Experts of a small language model.
Size: 14 layers, vocabulary 16384, 42M parameters.
Experts: 80 experts in each of 14 layers, 128 squared ReLU neurons an expert, 2 picks a token, a softmax router.
Training: a variant of SOAP for the experts, 588M tokens, 4693 steps.
Below are experts of layer 4 (counted from 0) of a mixture-of-experts language model. Rows are named router (the router's row for the expert), up (a neuron's input weights, with its number) and show model dimensions 0-63. Each number is 128 + 24 x the weight over its row's rms, rounded and kept within 0 to 255. Numbers have three digits each.
After each expert's rows: a language model's description of what the expert responds to. This comes from a sample of Wikipedia text that the model never trained on.

# expert 23
router:167136123109126167122150153153107123143147103167150162101141117125124108146135101140062143155122101130126132155089095150169086153153119170101158090119108137085128122127120086122150159109127173
up0:156146138138071170138170101106126101119144149110088126140107131135077139114147122087129127120123133134082116128104133111170112138157130156148131126145194124100117112130160188143129118126109121
up1:152145177130101114144079125152114073116126150123135098173150165114133120158119120146120099128120133152120132138127133159142110170142125104123129166138154212143136124130083093114123154126112185
up2:151136113172124093129116115137150164105187104142122189125131149117189129116123087143137101100183156149110113091106140139150137103106101150155110107149130119173136119116146111149153090128131146
up3:161140160087098125130109154151129105144107155145097141113129102158134103116106055139089120124097152148117117168119101069150134093114132149164121167109145136135104182119114145134106128137105122
up4:126150133114116162119125142126126107117097136139117116169104102134142072129028125098092112122117099125106160163161159160119190148134091105127095132149093120174156132127128137123086112131116135
up5:142122160107162144147137133107132106119107159129099158124144145127134079150082123092144084108148132098157153149142156136150187093153103126142108161124173144122132115132093163123156098104114160
up6:114093171107107110127146102120120096140169090175158158151114101116120135119091141176150130123085134141116086122143147146105109094115161131188118153105141155135130103104102106128149184129128154
up7:114141123078121084107100127116134160151104114147158116107137125093148140137121116142162154128164106143127179127110120176128158111151109120120113086142115096127127131129120150130154136129164136
up8:126110178136087124096084151155167159125140139113112139141102125141112092132134108130109147119135152142128165150119131099136121141119158109112100146113079109183103092167118136151168113144156123
up9:132126113142129157141136121128141113162142104118112123161142183142150172152138088085151134168088132106142124133101194082132141152095104125120145104154057140100156166108139099110155191092111097
up10:118118171132167099149097136150092086111145159110129118158127096116119112160161108106102167144132099127137102108121113110102123141136092119139133091135131157122112165135129149110096129106154167
Prepositions after nouns. Prepositions right after a noun or title, mostly of, for, in, from, among, between, as in player for, member from, consortium of.

# expert 20
router:118104143128098117115147107120122135136110140100109091131135162092092156121192105107102149166142129107113096181186088062174087123091131125114108145132158140168121124131139147129128130131163092
up0:138158094119165096170177127112132147117114179103098126129106133127099137146154150115125131112126158113100139125168133119156074156152119131138157133115146099151067159134158144130131113149108110
up1:169130188147109066164073105138161108123103124124168081163122125141116115126115109164098074125096139135122104124125174136126096161152111105117182129110136139144146116142138135159124143138096142
up2:121161101134169129136145130083134120125144086184158122137130158150114136078094114103118163120134075142105126136103116149132114088128097157104137083135071117126156129097121119147102135119129127
up3:112099191110108148082150152172109128156091155138174130133144097089144124137110095074132144125095149119147127130142130099130140108146115142088127138086130102116112106108151146098139127147131129
up4:129145133139094138110110136073154110121069136128128132087124106124140102130099114105078099123090114150109109126133150155132122166123108100096089113111120161144123079111119133106133128137142153
up5:128096135138101117156151101136173181141141122105140104118089123127136095155127090129118131110139126144131151102149108141136173103151095112168146158112128100136104106145081155151138109204105145
up6:083128174116147084133170129137099131092146144184121140170122141125098145130111123138159114083130172135143094109128119100093094112131166136120128158102107123146159148118129122106159132146146147
up7:117147117129153112073113092158128141129131101110141127082137117119113117130097116099108120146131138119141143102160114137158118123146096072144109093166106089127122111122122145136134148118096128
up8:137120126108083108140109110118142131134131135096150099100177155150130138098171112153126117148113108141111132101116151101146119106101199101111131123118153110195122112148123146131122118109115122
up9:131150109134098138125130140114149080113162094120134154175118135140104156129120096107146171129136136116141134139110215148150119143129128164093174134131103149129110141133104135147110135111163131
up10:124140131155174162144131130154113143153127176110136099193116129148112116112135100120153135121108118074112110132149116135117131127092116148139165135104137108121140129110173147147095107107113097
Participles after auxiliaries. Past participles and verb forms after was, be, to, as in did, used, known, seen, able, done; also pieces after for- like fore, forged.

# expert 57
router:166143098150149129156103131106151142147093167131127101099129157106101135158140122161178112128161127137120118109110141117106137097084126132181133108154134151115168113157121084142134114095136114
up0:134161083092103149104133097114131115155130163091108126122076162109114149107163168146134127111123110098134088169143123099141091198127118148087131103089150090122116124156177202121144133112146114
up1:133120173123109087165108145118174115088070144124180104098137155083109127139146119157109088120098137114161120104109146096118113130121109114122139100121120134150142135150151120110116097143128132
up2:131142083188147130107168123134177122152133185158127120128155161151106125118113113102152125131194127128097137167150146108152098097148125139123140100180128145155135120138138116166129107110081119
up3:131101112116182149126088160136124175150172104118109123122151137098146066100076139125116126130120164155120147119143150064130131126159101128119072121088156106127146146123125140084098147179120120
up4:104150121120120153115112135120122129138101156132122167127099142156093121150101137152111102082125094137161094098127119116115126170126093131094126134142132142150160131153182127123135131115091173
up5:168126126139124164135170088127127117134123138149100137116126160126164107129125140183141118095148147073149105100154146102133159108121108127111137149147131134157158085167099156116121111161167163
up6:113124107099116097083142131156118179085139120154120155166127178138177120120126119168186132116124085122135160115150123126121115125153096130165148147108129077103126130081130070150112142115113105
up7:140105121134109101073119111096146167125125090121119087136157086104101166135171134087161119127098158133134179152127134179126105134140101087130128146170130104123108084133116115161123142138141079
up8:152093139108084151156131119116136086142141150096146127086103116131139134126101161133152164120142113185100149134098102126133142121109157104165136146121115138171145155140122145131100126118133090
up9:142116101145107111118091138119144137160180095174117145134131144166103100160135104116144137139124100133125142112131192122144153099133114163146148160164057167110170154126126100126115122072093123
up10:204150128148144102110126129149120125119109147129109103118119159087121155131145144112112103167127115109117148105167121093147115132132121107130144152136165111132163134106156174128125102097083143
Mid-word pieces after consonants. Word-internal pieces following an initial consonant fragment, especially after g, f, b, w, e.g. g-ill-nets, sw-ill, Wemb-ley.

# expert 60
router:149146101150096142130125137161130134169126109116168132119145155121193162095145142102155128093092093119125100138083128147126131117056096155150112103142127112129163168144169102131149123146129100
up0:099107114123145142121144083140116109137120118091105109126116148110102118129113096110137095121109150095117147158110119165159100149132103163157129125104120104132112119186154137185146132172124128
up1:128170143151127128188096125153122142128128125114159113144132159105142101170114144152138098130112097129145151091122096163109142094146135088143171141121129158142175131158123136111124114134122125
up2:112130187145122095100151152123153100134121113161125206120150150122119158091149127058151123119159142151103157146130130115154139087144093168111103101086134135130123054136132120165137135102125128
up3:089134165114099104130136141126064084142129085090120136131155111125134081153102107102099137122126107134124125103171127071108104093133095137093162085125103147132101149133133141126117116116112112
up4:123135145125106159142144168110122140157125125095103134140101128125122131107104127110108090109137123200144094146143192109118151166121106107126085103085141149156139113103105116122129114131144105
up5:160093146137157149155150116152135198107146166125104125066113136131112127115106104130128140128146147100144164113137141092089139108156106084147150124147127104141145099141091148115148113173121143
up6:141123104126125105094145095099144134123137090202132124132128126160066136106130164129151113126136134090138138128129102171154127139135126130134137151070145114172149144138103157170160148136128120
up7:151139100128130097105146128103136157124078148152156129173143113145121128134141114097181157136161162097124151152109105162145107154157106077147138104176099086104151096129076091146123109166103118
up8:105089131136106116157077138131159134140126159105125089124118159147131122109130123125126121157114116121142132079131082113132123121089122156121173174124112062144106102132140104119141101122137119
up9:127154137114157141126130112180179115113155096114111135125105156128132110121111142105140181103120088131104136112119155118154100125121128195124161111127104125098094134208112121106160160123115117
up10:168172134131177117096149137114097061120156139144124112121155110146125105126161141112144159198105137138142159104149078110095078113119105141099154138159129141121128143116114132153129114131096125
The before places. The word the, or her and his, after in, on or at, mostly before geographic or census places, as in "In the town".

# expert 4
router:118143152101090180113158110130094123128137146127090170093134127101138170132110126146141137094124155106115099130093115144163164120096172115127102134082138152109156148129131085113142138106148117
up0:147141130135107152151157083130146117140133134102104078132105128162151124126123120116137125109130153135086122146145144109183140136128131152143100130113138131124112110161147158145126114120142135
up1:118126106137112100134109124143152153130068171095161096133142123123105102159128180178153142128074130154152117121102121110132130120141154122129151102085115117149156126146109112149127124118107103
up2:139116124145104158106173096067149138118142106144147121103132155113141154119082104070148139122137124164098147152103149119152118105144104160127112094125096133137137096117140151153145120132134133
up3:135127157117073141117113139163102091161129129109125171108160118110127122136087116097111102134106186146115128093159148092148142122164111161121127153068124117103122145153147159118122105133102130
up4:132135092119123111163143121091119124150127115105137125142081142124103112125126115126096122114143094114145134126152153173119095156160100117139133160140129130135191112109133121117074129106108132
up5:164137121133112147158171116114127138098127130141097133046151197133172115154100114128149118134145110087128169082167135140121140139128084173116168147125105138114127138132126163088183119157131146
up6:149102095081148110135160134083128100060183107110115148127128103137150114139120133118145146098113092112109113132176120124148121118122111124162117149103116124123127138125113127148119137123123129
up7:099132119122122091076079086145102171156108146143148100115148128082089159129148082120138118140116171082125164137123116111126128131176142108125127103160125104132117107134131093139119134124143118
up8:107120141093119150148123132121151123105153171074090079126135063132134109141099117141131117130141164141119133112134109118120120108145123076125135119112162114145098106154115120150134111117124151
up9:126150119132152118140103104098154118127174090129148147158124177124120126081120114096134152130174145105149130137169155137151146161102118145122144103168114136108167123109103088079129128130105120
up10:162126148133149125138164094128114125101157122127130144113141131136135129111142100144109108169131115122092116067086147142121166089064121120136130120125156145124154119122118127130112133103101134
Multi-digit number pieces. Digit chunks inside large numbers, years and statistics, often after a comma or before a pipe, e.g. 2,309; 18,179; 195(1).

# expert 11
router:148122084139121122148156146078124123159156112118122183104146133146149101094161103141155119135083161101144129094132145105136151133113125139118141121132107119115174149125088092128161132103149156
up0:128120139174154161110175119136140130150136139119135105108071157121100135096119090140131171129140165122138087129151135070185119173131134156155127108142137140150119132142121145108145157113153160
up1:150105125140074101164089149158135120112108158129169098129177103121103126144140160135097102070065130191107122127103153112141117156139126133109120125110152147149129120170117119094150111127183148
up2:113163154145139123101140092114123120131130109157129174122133153088179131081105132095150141130211095142100143183112142114185119101119121141151080111144110178119144112129145116138122134154135145
up3:150084173116117115091133158093113115158123118104140111114177120136111117088126110136097174129128129135169096134129123067105163101180131164118126138134087087109108125130097145145115124120116125
up4:115126123130118139144157135071085107167131126150143145127109145176136079132137157091110111120134160131153113096133073118104179097120115124098080140125100156133168129114126118137141152099150165
up5:143123150121116121136181107155117136153135122134083147101131147149152136141099084145124125138141129103155147098167154111127179088140100124104138126101115138121125109126127139107155095154124171
up6:107107133132125069141152087120162115089191117117128129110137108158158100133141164146186140127134086114158124099119117149141086104151142129123138153130125134123122143124087124149142131127112168
up7:141135101121122110063089112119096190132109094183124102138122118088139102133126139134137129121169156106136182168129122144115132105154166097130137094164115094152140122122125129157112101126131136
up8:154169076139109142165119114092146107150136194089162152135144129109096138132103098130143112152102127142134132127107107090131153106098144118141157104161146132164097120155126113129141088100109158
up9:149140126177149132124072105137177154147164098122134130147109175116149115136138131053120153149138137125127126164136151148130146133116151183098135129168112132098129163155109129105129130123112122
up10:163137121154141100141134173147084128135121158118150114106136127084122079118151092108116134160122096103106138120175121115139136101104129107086171130135161124142118138114173119164128148092131135
Name endings, accented letters. Pieces inside personal and place names, especially accented letters in foreign names, such as Raúl, Petróleo, Wilbur, Annett, -ović, -ington.

# expert 6
router:129149107122092104118143105133133144118103079086134121122170115112161103172114132170182119121111108087086136120084125177168155073155117125124092113167105120147143146091158096128173131122158101
up0:102123096134101116096119106120105142130154126090105121138154151135067119114121133104136128129131187163148153136160118100175080136160093154120101130117129113136075147140178149137169129129115114
up1:129129204097103118139129124170144127136107127091153074209143138099126145153138144151166132187095131152153157097106155162139098148134104126143117164117136137125123153129104090091117108109127108
up2:077128125132149127121152107077146072123132086147125131093140165149098112110112136113103098139150112128126172115130143102172114095133102158113125092121102156108154127123154139122116128128146122
up3:143123123133091150147097139132082115134114105186116130118169119153138133130103111118102149140096163172127158120134180110124112056169084147068122121112108151124124148129153142106109115085099107
up4:120120108140089103116111143127118139155053117131182125129106137121129151161132126104051095141103080115119084129150137166111134163123119131150115129136125144173129104093085139113122164162130152
up5:126112157103108120143155142129143117128093143153125091116133139139174114131082105151152140134125137104123181069184135138133172106152085132119113120113143106140147108136105137101171095165141187
up6:145130116159163077121159114136104109084138167151121144148109120164129146125142169139132112080123132111090094109126108157145128104158123121154092134085124105165143134121108102199140139144130155
up7:121104115132114090142096131133113169116136116171169146136139131111098132115137108126119139128167101072133182150090132149110140107146150101112141109137149094143146078129126115145116121113160126
up8:088089122130123107111119122162132141130168157074115152111126094124146102142104138140126157145145090150134146066115105126130130111144182153143142131168110150133138099118074191139131128107111090
up9:146140134118140084148101127133152110160183098109099123140159126146111148137122072117120128143125118135113140087114154148122161130109123174131166118125111124094143144107122131111127108080078086
up10:126116112154153076167124114139062129127135136149109130137130125121134149136167129167118097169132107116142139136125133082108136117143125139092133120130152175125178129140131151175140128091167101
Acronym capital letters. Single capital letters or letter pairs inside acronyms and abbreviations, often in parentheses or tables, such as A-D-L, O-D-OT, NL-D.

# expert 16
router:151160139147109110138142091107095162123137107141140140090164137119158167118153097118152167095142102097082138168110142158139168111108164089146150089163122114120163111108168100147142170158166084
up0:102153085128127133124155111117131122118125163109120099137091104140140122106147125112123108136115138116118118123144095147111129132140071143146100118099136131141111122122125125118131133193131132
up1:149127168129072093166059139146134083105089136108158100160093143116143143151147135159105102105096140161122135120126132099129128146137116142108127115139174114147105167174094130124116142133122137
up2:122127128151160119121163092079120083122135115155132164086113179105144081089117158105130127130169107130088143088104103121147121085187130151118101060128101122142139112141129157179128114157130127
up3:116093169127055122136122179128123077141136133132117135168161104116134108143130140105146131140108140124124092119148133082128140131169134150129098093094131136140116154149143106109095103135121140
up4:119126105106111132122120129113175106164112145173117158164076132117079088094126116107101117129127142156151130117166113122127150113142098144099075094166140149147159160126131102130160124119125143
up5:125115114157127118130145133159119112123117179117100160094144128154127120145112098124159116101123116118124141091151180148123182114126098074136126128113113115140131108117103145127182127179125151
up6:125103121116116083132131151143146082137131156154132127147120114153126105125119155151126125090119115100158157086117146134164131087142187146144157151077117063097134142134101106144097115142113134
up7:127084113132109122085104124147148110151104132153129131103141157102095111141135077118118149146145135111125155113114130103149127106133159145108116137130144144170116124143095152160127111110109140
up8:090118125112106143175120126115132136155180162106146128121143171136099120087122109130140127135159100174117143109126124119140143101147156132113152131135099125211148130144139137153085121131106090
up9:099157137161143138120145126155126139118204118106087124156092123139122089138145122114134147127100148136141142127136155162116082126137124163105139118140108132132105160133088114099143138084111108
up10:133148140111150104129126147125138067121129165101103139122144108113131117124161128154121117137149119105135148085125171091132088134114115119082117154135154124139104125097160159114109111074130168
Mixed numbers and words. Short numbers in tables, lists and route names, plus scattered words like southern, advance, play, nuclear, San.

# expert 59
router:162160145106101122144132110138093162128126101140142140091164137138171163115126093105165164100123100089082146167136148152139178111102159094149148100140103122116174143103175119121144173151138103
up0:130159122129114161141135136133106112100132166131104084094085146139124134120131126073112131158130143151145126161133090118151136149139132120108114138071125149108104141126143162115158147140171088
up1:141118135123149125173120135141137108116115106130169129192162119131119117119164130165147143140108107162132106132139128113119100167138120101140158138122126152137105132146084125105131165099098159
up2:140124109131139092133177122085179095099123127176128148117122171144123108097079142094114129170112095128100106101097092128155070082148128133120070111123113147157101121096127089128114115130116157
up3:158114154147091171111124148162111058147138091079105114133157125151146141115132137125139145165094131134108128111174160135138106081134131163126120128113145142125087155134133125104136136149065158
up4:130128109119092121158129143119114127175113101122122136113095128162113087164094125148105108085125138157135124122120192128104131153121123092112116125119088120116152132126109083125113118116135155
up5:162147138158121169134136109156124117106129157143168135155138148145127130123134146123115096123145106109148162123137149143124162132151069126153127128082133149117134109112114166141181099146129158
up6:117098120148128100113146117115150094149141109127115148138130123169120149119113151130141142143115128138147123089119152108072141115159169132107134134095101129107148122146137128136125159119111194
up7:132119106136151136105082109118136150148148135087166063142175107104095128142133150102157133138165128132131136132115148153137135139156124101148109110153140114137128146116116122143117118128135126
up8:107142127128132135170112127124150151101162154088123096152072177123087127105134125138137153131094105116104186084128092102099162093120130101121119125127125129095078068138098138143137127124073114
up9:103135147138155101161084164137163116114172122132101120161115161133087125127133087108124131132118111142130121122083127136136157137163139149129159137114107108132087148127130101127144171134084081
up10:136170135120136125132127129130119107124140153124129082119113118147097108133126103114111074133108124085165151121143130090154113112105119097103098106121159127124104160167139155156141134084124102
Definite article The. The word the or The opening a noun phrase or title after a period, comma or of, as in The Palace, the regiment.

# expert 9
router:132094171097100135082092136150114140128131106145115156125148103151112082143110110100097135094130139116124127150156130134126152142083098116084144102161123160126170100156158096126138135137125157
up0:087174059114080098096121103119137103124141130119119100116088175134129110136175085105139120124132100129143134174132132145154121124156109159127119118122125096140091163096090148136113127084099148
up1:117141158128140113124085128136121095124092123129163092130148161134130126134121116168123123129083142156131147093107166166122102173129112132154123102101139192105110114146083132103144122121110123
up2:107129118137144093136120127113121108110133123161091138116131133094154095095111138109125115157175155164105135105081141130137119057138119175141113102136106144173136120108111090139128112123132142
up3:140121138142097112131087158159141119110170121149118130131117086151116101113095081089126149139136163153129088150115120048079111121116109144128123127062135088103141146118104138128088157161148126
up4:136115112135138158107125141071115094122136146133106163131105143091095115117052141125114099120143153121148060131126131122148130144153069077098100113120100155140161101131137125095124125114135141
up5:127130142140141111114196124171129121106145158107106155116148146171124113122040158123151147101141141132125156137145133120134128141155092095165147149090088132110129128144111147162140129132114167
up6:122086151111144137136110113131138100113125092137115154139133155120117131079115149125167124070111082156121160129124135133142172125150153133160141134061119099186199132146130126142129145130104142
up7:122113132134120097068098085121151159127131139089120127119135130137118135122122105137148174167132166131125166124086139126124161110138143073126144130132097132170130150124128138134129152125078113
up8:128070154105122138184124120098158133139141135090117135125066123128103118115137116159117086087143132122128149099154111089154144110128129115175123130158137109148112119134157125161142125091130094
up9:121138136115106139129113133138091144149162109100070118119170126145111136175136125116174136105118100131121143102134142154154137144149149152111141125153124104104177160143139121085164117114117126
up10:161185154133191124133120081134094102110125139135117153161146096135120139087171168158126120146146112101162124086135147134135082114134131133118117113134145118109134135108166158127125117138084125
Quotes and prepositions. Opening quotation marks after a colon or sentence end, plus prepositions on, at, in, and section-heading equals signs.

# expert 24
router:155145090160160178156094162121126120116087142147112146173124142143128157084136148118134149118083101144113156150115141145096144108102088137096129124124087118126130175139137086152149146090078144
up0:169133118102118157089147078110148113135134131115079121134146132129118130103127093114131138143158141140133145150139109166130119126143126166096160101119183144131130098148116173111142146122096107
up1:164128138144096097175091160170157128143145158118146115181141112114073104152146152157112158128118129144138091146114121142148099119163147099126155139134118164164096167142112120109114105060124122
up2:103129139144107122130154128102122122118132098194134194145124129135148121112121088103109126131148132109120096147109121097171083101131100125158098100156173157123108108103108127160126160097081135
up3:138127093125081122170122148140073119152123130141079103114127148127125110122103130063095127160100140159133142127147153131146153093187144105094101140128128172110136101124136137101085100125107113
up4:155093183138122117128115141106146145127098128115151118107123151111103131127129103130113097088150136154094106133142135123100143115135129088146116105141128156161171089082108088170133144122136114
up5:158128142153138141121143099167104184093169149099136115106163141123143145132087114137152121124168138091111165125138128133129141164150096118167131109120144122148132085119091129114133109159121138
up6:160109220103095109119117112142113129117127086189141177127131138152102118090103133154133154077129158125086137152153133130152141111137135134121153097100151130129176142107126089153116131144176123
up7:141082112157130146123123106117128165143128141100159107095122123104123143149088136108141129130136136121095159156115132130128131146135112121180139110102114114129165093127104112152113146167162113
up8:069129124110104132111128128152124148096171162138165121112102131113093158104144113147145125121119105174099140128129072101146120112128167145101152099126100140155096085138119131114126125105148108
up9:146113153127137123141143101125123140114159072131126137162161135138126096122122172106152176112128102126105119130101151117128145128117144121109163096126094093078160212122095120125107149095134144
up10:131158103122142090178096168088121114131131141160136111087115147115091124164133112133098166169113117114154175111148116135115120136099142113162108169187162101138094140105118137149099128149096123
Determiner after preposition. The word the, and possessives like his, its, their, right after a preposition or verb in narrative prose, as in "of the", "by the".

# expert 26
router:109157148090117128154173128120110159119129127166104137094137163101119116130159143092166137125163128109109129087150108107086166085092070086145136119146129148120115101098110159169164137122152129
up0:158150066130141151129155110164159084138128150063087111099112142110112120090125122096101127141129146131125108143137109138149115145149076122144134106103150153120094110132149147137176164185090119
up1:127101128093134062173111085133127162126105137132153110118099130082127100145131132127093102155126144166125116107107124109129140102117099087138122122135124196132132119138092104113153173110126095
up2:114144131132128132145145153107140093123110165176150126116131176119152154095104142105108116148137147156087154125155146130175111111144119190125108109164146125109135098113104108144131129141166134
up3:132102114123079125118166171148101124155129115098096121121133075131134117107166111154144117099110140122115137101153110070116134130110121142099117118127130115120148103162145130134108143124122145
up4:114136091142109150158124167121148145138150145150120133157127154129132120137080136130097089146154107147114115095181131099104122165128068112120094121129124154154145082111114123116156129127097135
up5:103123153094148111125150111134114159145156132121102157099160125093152071149134132161132119115117138151138141090153144153110188087104073098122127128073139168128113133139106114124154091114104170
up6:134126119121132087122128112139099119134117136142147142158116081144145114123115186114172101111137146096145109092164142120156127078128120125159138134121118115120157128110163128145154173128141144
up7:093117102142118123073085070116160179155091118133110146109156110114091127090092134119135149119157145138139141136123142117149127136162101095132126078151144106157110125157126100127134089140162135
up8:123136139117120139144113129129133160087149143115122124168072129114108139066131122156122129147101134142112145099136137095107140101093125124127157138164111105151147071133120130116153126097115130
up9:101162096128128114125131110120107154125126082142108127130148143130106160145112157095152102125120130130106096092151155133129138118138128139103147160117108095087140154167079106132143157110149112
up10:135126169143123154122131123153106099084150177111151103114165138125131108134126146127101150144099115124160116095138152116171151084122088125082138157163158117146092099142211110158139145109146127
Phrasal verb particles. Particles completing phrasal verbs after took, had, to, as in sought out, taking up, took over, went on; also object pronouns like him.

# expert 28
router:096159109124153138124153128083122145098119102143116154098163139133089186114134158197174153096145100107155127157094141116135147082104130149165116111124161141125171128103124127152138125086154129
up0:133164123153125147132171147111157122133121139129103113117097149117094134115122124103078141081103134115123113151149123117151115110159149151124089142102133128140119160148190155167093135124174145
up1:124122166192123088112113139123113103126099132143185127148135167118137118122132120179120092135101152122130125124114173138170100128119134123182123122151118200140136103155141111111140119086134111
up2:131132147154150104110147094107157148106140145171120139108117173103144140117119137099095106124158142118080113171122147134142115083153125176125127113189119161128150117132124104152149106091148106
up3:138087147125080162100132188136115110130164084137137160126137078132118110130134118135150165079108124172136118107094122065103132066143121143097134109094143104108137143144127099088147114114129132
up4:100151107144095129157081152108171156136092111149157147116126143156076129149092162119101132137098109148147130124155138115098131146141133114095124143102094120152145126129126134128143151113119147
up5:147115141129147127128152118181121139109169137094128157075153150153127088142108116159118115126169134128126132117123135131155189114130111115116125154152124129133119089145143137102173130179130169
up6:169089106114116085090135127118122098081132142145128127125145155121116165140087134160177150104085072133139115121138162098124129112172143137134122184114116114132124112131146139138119105131103140
up7:132122119151148112073074126144128180148098112118090131113167121112144135126135083066163150165151174135140170174128139130119148172137094078144130110110099096129099100108141100131110143142141126
up8:086148113066099104148124102146160100102132148079116138115135122124082152117111124146140124148112104128112129094125117079149163091112125119093123128123159163190135141141116128131144136086133111
up9:117163129161147107153102118115190114144163114115140154159128116150105122134171134129150143136145135129111137107144153128118128108139132200093130101135111112167143184141097130117118133087112137
up10:115140149124162096105160153119045062086116119155104149144109124122111092173112135164172154140118122084134116142128127124129111090142106157105121127155122162113109136126173150135122102096144100
Mid-word name syllables. Middle or final pieces of proper names and foreign words, often after Mar or ar, e.g. Mar-ign-ano, Gib-ral-tar, Mar-qu-ardt.

# expert 52
router:123118179133134159141116146105148128169105113159152132095160124139136101152128103165129158102160150094136119137094137142106108104101150107099121129139113138136152120121091122142144145124144158
up0:139109099116109183100150079123178148107117169131104135123092153107074105122153094077123112124140143114143144173133110132144096101139115149135123135092150140130096115144154118144162131135134153
up1:185119144084113109130077100127098098122067162136128087141118138077135124125143132121099130140105116127138122122128150134121129081142134143166168121135122169135149146186090103135122118144114135
up2:133132129134166068130165074112164081092175103157136134114117178105123085136088123146121110147111105141116140129118160109173095131154123145131138109124125151127119148110129158149105129139129158
up3:131157131117099137120127154152120112150124110156109142102107129149135101120145132142132127121116147120174072120100139098128108129133131156053088147106163109149091149135125111136109085131159136
up4:134123126134144144135120159096145120166129144126124135115106118148119135155073147093056128105093119181167118125119113130171127144147119117103137186141095146170151119084126135112132107124129157
up5:147107143140084185170161137133135124106124144107106152096133146119162126128111103126164114114114130114172128064118162138154102133128105106098135155119164116126121073144111106126150139161107131
up6:137126142104127142107133141132132089148136134178184110128133128125074131110118097140154184133134153104165143092109135203154131104148157113150126157086108126109115152172126114147135134167136149
up7:132143114185137139099111109152150147147153110143163106113132137103118158141078113165142117135169141080121149124096140099115130121129120133121120100144119114133123116139115119124115118146163102
up8:087136150129135192132129117157136142095146172076125164126119131119153150137086138167119139155145158188124134109105131114153131111127123137125102118137099153157136100170162145091151175128124120
up9:124144159144093146145147141135133115158136113107083125097126136170106107145130136092147129148103139126142118135041163126115116135089120123107097119149137140139122151131103098059167131078117101
up10:156153114129127119093137110091096115099113196151087149150124107136092115143143126125123163108145132120124130121186132121141113076106129112120136130135167128123109155155168162139162168140108081
Prepositions after nouns/verbs. Prepositions in, on, into, with, against following a noun or participle, as in differences in, divided into, relations with.

# expert 35
router:165155146122090135151116115139155076109138148142128134094105156122132083075167095124110125109122093105137121053122158135132129140128135120108118100090111133116080167132145128142187150098139132
up0:159166081099130146115159112134130160128157132133134066132092138140101102096147118126108133078150122117156121140109098143177089144130115194132125108111129123151124131188168129131132112162106126
up1:126153135155116132154104144124133162116070125151187124123158173103142127128160125148100124141139123158091165085132136119139137117144081103142121114129142141113121130154151123076109157115116123
up2:122143113140144114157182093109148132158154113181128122158100142108145164142135128100131109164142098128077111151107118151163115121136108152133140092147127142138113077127129102178123096105125136
up3:156091161129102084134109136129108148154112120090129126145087127125133095104132140116146151150132162141114103121127140090101119072170135111094094141109124136109128140150135134101127111166092123
up4:130120107121137137126153141075119135118116133170100171122134155128106099104088096095086113121130153135174107156147133112120114145120117101117091124126113170151156112139136138109160131129105153
up5:133135118130137113142154092143112157144152153117115095105155124112109097133115113144157141117124156099132174113168166156114132111144088118173157124101123148144128095111089135113198125151151137
up6:170103138125118101180155133152102081131133145144131138108139119151117176126123178161134165112118132156132151125082143145083102135135129132143144105090145117121163129142117110169118172134128110
up7:164124084107118098073089096143123150135087119162163111132131136098093123166131155160161147141132129095118168128101132166132115119143121135121102094152143119145149131108158127148117125128121147
up8:103117122129123129105125114129112126086123174067135131133101114099114192126104108142133076137116120130069136151121139101128140134125105104124067160093130125125117079155137121135179127107134100
up9:126115146179096138158091130110142143124138079085086132123139126140141143109152110093153137109111134111149083120118161124115139116137122155093182113137085149133159144136135131132163128127155111
up10:154161081131162090119103128124106138122125135153159168104130119117130135141177106133139122167128089081112152138147151055120129079141108116103114116161132106145126111129184133149146120106120128
Initial capital letters. Single-letter pieces, mostly capitals, starting a name or word split into pieces, such as D-ahl, H-ath, K-Idol, M-ode.

# expert 2
router:174171146152084123111130104126131119109141130138104146080163158158148127175151115099131160127146124100096154156150141134131187098083143097129149110149143145101108115114141084118159141125177119
up0:119180110133119179125176122140120123147116166114143098120083130144090077091123156107130148114136104108132058172157151114153114170101115158127174149104108132119082135135172154088128136140111123
up1:171134120110123122158099126127149112067093130137194093137131138134117135125104115138097096130094115131139101107104124089133149116149112079147124108121147140124112125148124107131160107113112143
up2:117153147126158149124176128092161098139127136162126193113142134117113118096109130083122124144183144128097156135115117142176167080104067154099116083126116120138117119132157105133116114134128145
up3:153127151070084157151133129149128117160126140101109177148163145124145088142129102118127150112144119124139117090152122059120114110142107165117113098145151171121108142147118123115127108143124115
up4:119159109126092158150142141105185132125133113109089158158102122156125070137085136114058075109115113143147124088134101132146118126127114137122125138131123123121137138110138135090117154097126094
up5:146076132114107104150132124152161098151120149126082132117155159116132104173104127136156154130129126102154117150150159148132137142139107182095154122120088135137114118158075139111127133169134141
up6:127134124124160077138172121176109092138091132157141145116135121156115151157096130155144135133122115128109147083118123133126134117132156127141153171091122116139151131118113097124115114101143146
up7:125093118141163096091120116148102185160073139130139106141164110127073131129131120078124169162156147118112155119111132115143143128179134122121132131130127112114141115129108086165146130088135120
up8:093141147138084111157135134147164156122184174070128142114114116141081120135135098129129129170126140145074175099068110097091117114167133141125164127139091121162127096145141090129126107098119134
up9:116137123139127127118105094159179099148181070096110130157133149129129138166158100068135162130141133145099129142103155125107125143138128154122154131162102097111114147136144145147115173096134163
up10:109156131109177115122137120130135095120148143128130099156158114162105117133116118139126137130106111161131118141144132090096141098097066142129137147111155139130090120115110129173129130095081140
Main verbs be/have. Forms of be and have as the main or auxiliary verb after a subject, as in he was, it is, there were.